config = dict(
    normalize_top_k=True,
    init_std_router=0.0298,
    vocab_size=16746,
    beta1=0.9,
)
Below are experts of layer 6 (counted from 0) of a mixture-of-experts language model. Rows are named router (the router's row for the expert) and show model dimensions 256-319. Each number is 128 + 24 x the weight over its row's rms, rounded and kept within 0 to 255. Numbers have three digits each.
After each expert's rows: "mostly gets" lists some tokens that are sent to it at least half of the time; "comes before" lists some tokens at least twice as common just after its tokens as in all text. This comes from a sample of Wikipedia text that the model never trained on. Tokens count by the router's weight.

# expert 15
router:120142117101146105125107155117121145114119125135151094128110129126175109146110138108136101137140102114125135113125148124130118146096175116148161098136087119098118187122150122116141134126136115
mostly gets: " later", "″W", " wife", " July", " together", " him"
comes before: ",", ".", ".\n\n", " in", " he", " He"

# expert 22
router:124111134122155121119158126152137148136128102158137140072146062138089134101146137141138130076095116150119136158113134144147141095099149133124148116153092143087120149141149085077126157162109143
mostly gets: " before", " been", " until", " As", " if", " began"
comes before: " |", ".", "–", " a", ";", "th"

# expert 6
router:136151166116141079126105104128124148203118102165158140171127185106109096157133088143114086101151124130175131064112122112163138138137123122121142068103107145105118114125098116091127157125131144
mostly gets: " used", " use", " Committee", " Council", " members", " built"
comes before: " of", ",", " in", " to", ".", "="

# expert 23
router:101087161133115088139110138122152116119128113105097130135145179104156128109129085149111153106112101131143086177077145157113166096066102089121138149103152159170132103117102133164105106133122116
mostly gets: " yards", " DF", " match", " Loss", "′", " RV"
comes before: " |", "–", ".", ";", " |\n", ":"

# expert 11
router:147134091158150111152112136119124150181143179151120153109131112136141139129141134143120123142161101108091140147120104129104160136110131114112141133141154116158165122082131101126158161130131119
mostly gets: " with", " In", " in", "In", " including", " into"
comes before: " the", " a", "|", ":", " his", " an"

# expert 37
router:069144118148122150107111093157115135149126133132109111116121110122153144148137112143094096126130143159115140109105151111153117098104116137095113119105194122157127140165110149119081140155150170
mostly gets: " Richard", " David", " Henry", " Charles", " Candidate", " Michael"
comes before: " |", " (", "\n", ";", "i", "\n\n"

# expert 4
router:115131160106150115131132125165132110156104146104115123144125083103139120142120151123138065130142154097137166113175097106139126092150133129123124185099148115156148112170129160072122129099154141
mostly gets: " him", " it", " They", " He", " It", " Creek"
comes before: ",", " was", " (", " is", "\n", "'s"

# expert 31
router:155130135117127158147171133098117157175158096104130148172135102118138141151144144169149170124140133135130150101124140126116147123125125127171123139172122161138151161147119121170163170114111139
mostly gets: " from", " From", " JPL", " since", " Succeeded", " Born"
comes before: " ", " the", "200", "201", "199", "197"

# expert 28
router:110083119117138113166085117151163125129177102175103116136130151157157126174110108192142112090125074118115129158146127152104107141132115126109141181117121142146123099163124141157101084076063159
mostly gets: "″W", "'\n", " tick", " DF", " FW", "-yard"
comes before: " ", " |", "-", ";", "1", "|"

# expert 16
router:133107109132127085093110142121126146149149088117093109148170164152181122119124160132141138080129098138137137119124129175119136151170123121112152099111122121107121115110162107131097117105161129
mostly gets: " served", "°W", "°E", " Votes", " JPL", " MPC"
comes before: " |", " |\n", "\n", ":", ";", " ("

# expert 39
router:100112095121137141061118133103121134123136151132144130138099176161127116129129156113137126086103130186128178163134112117121103115084141134107141109094113136146102117114105164169106143157115131
mostly gets: "″W", " —;", " sk", " Part", " t", "″E"
comes before: " ", " —", "201", " Apps", " Total", " —;"

# expert 18
router:107152122118147088174109111154172138178065104138130086125155115111122089149115119119112082172120173099140093129128161130146176137155135139138139102112154137150156117112129141103133136108119150
mostly gets: " government", "ation", " President", " each", " member", " other"
comes before: " of", ",", " in", " and", ".", ".\n\n"

# expert 21
router:138143110132146126115114124072106167147135170099107151140091106152095132161139128097112115165135106138165118145111095107144110153151143114164185147114113121122187172164116128151099162108150095
mostly gets: " became", " become", "|---|---|---|\n", "|---|---|---|---|---|---|\n", " Genus", "188"
comes before: " the", "|", " a", "0", "1", "2"

# expert 35
router:174072061143108098123126118115108183124149122154123149141127093131155125143155163152121141129154120187109145102124111103140099149181118143122115155097143145189173114147172139116188167129116126
mostly gets: "In", " in", " on", "On", " On", " In"
comes before: " the", "|", " with", "6", " his", " their"

# expert 14
router:126109102094092116106115184130159129177098121120137157102157132179093148131088149125130129153132091086122164164132126152091118144125129119109117129126125132123108130102127124145129136147094126
mostly gets: " population", " tornado", "′", " Catholic", " Spanish", " Cape"
comes before: " ", " The", "%", "00", " km", " UTC"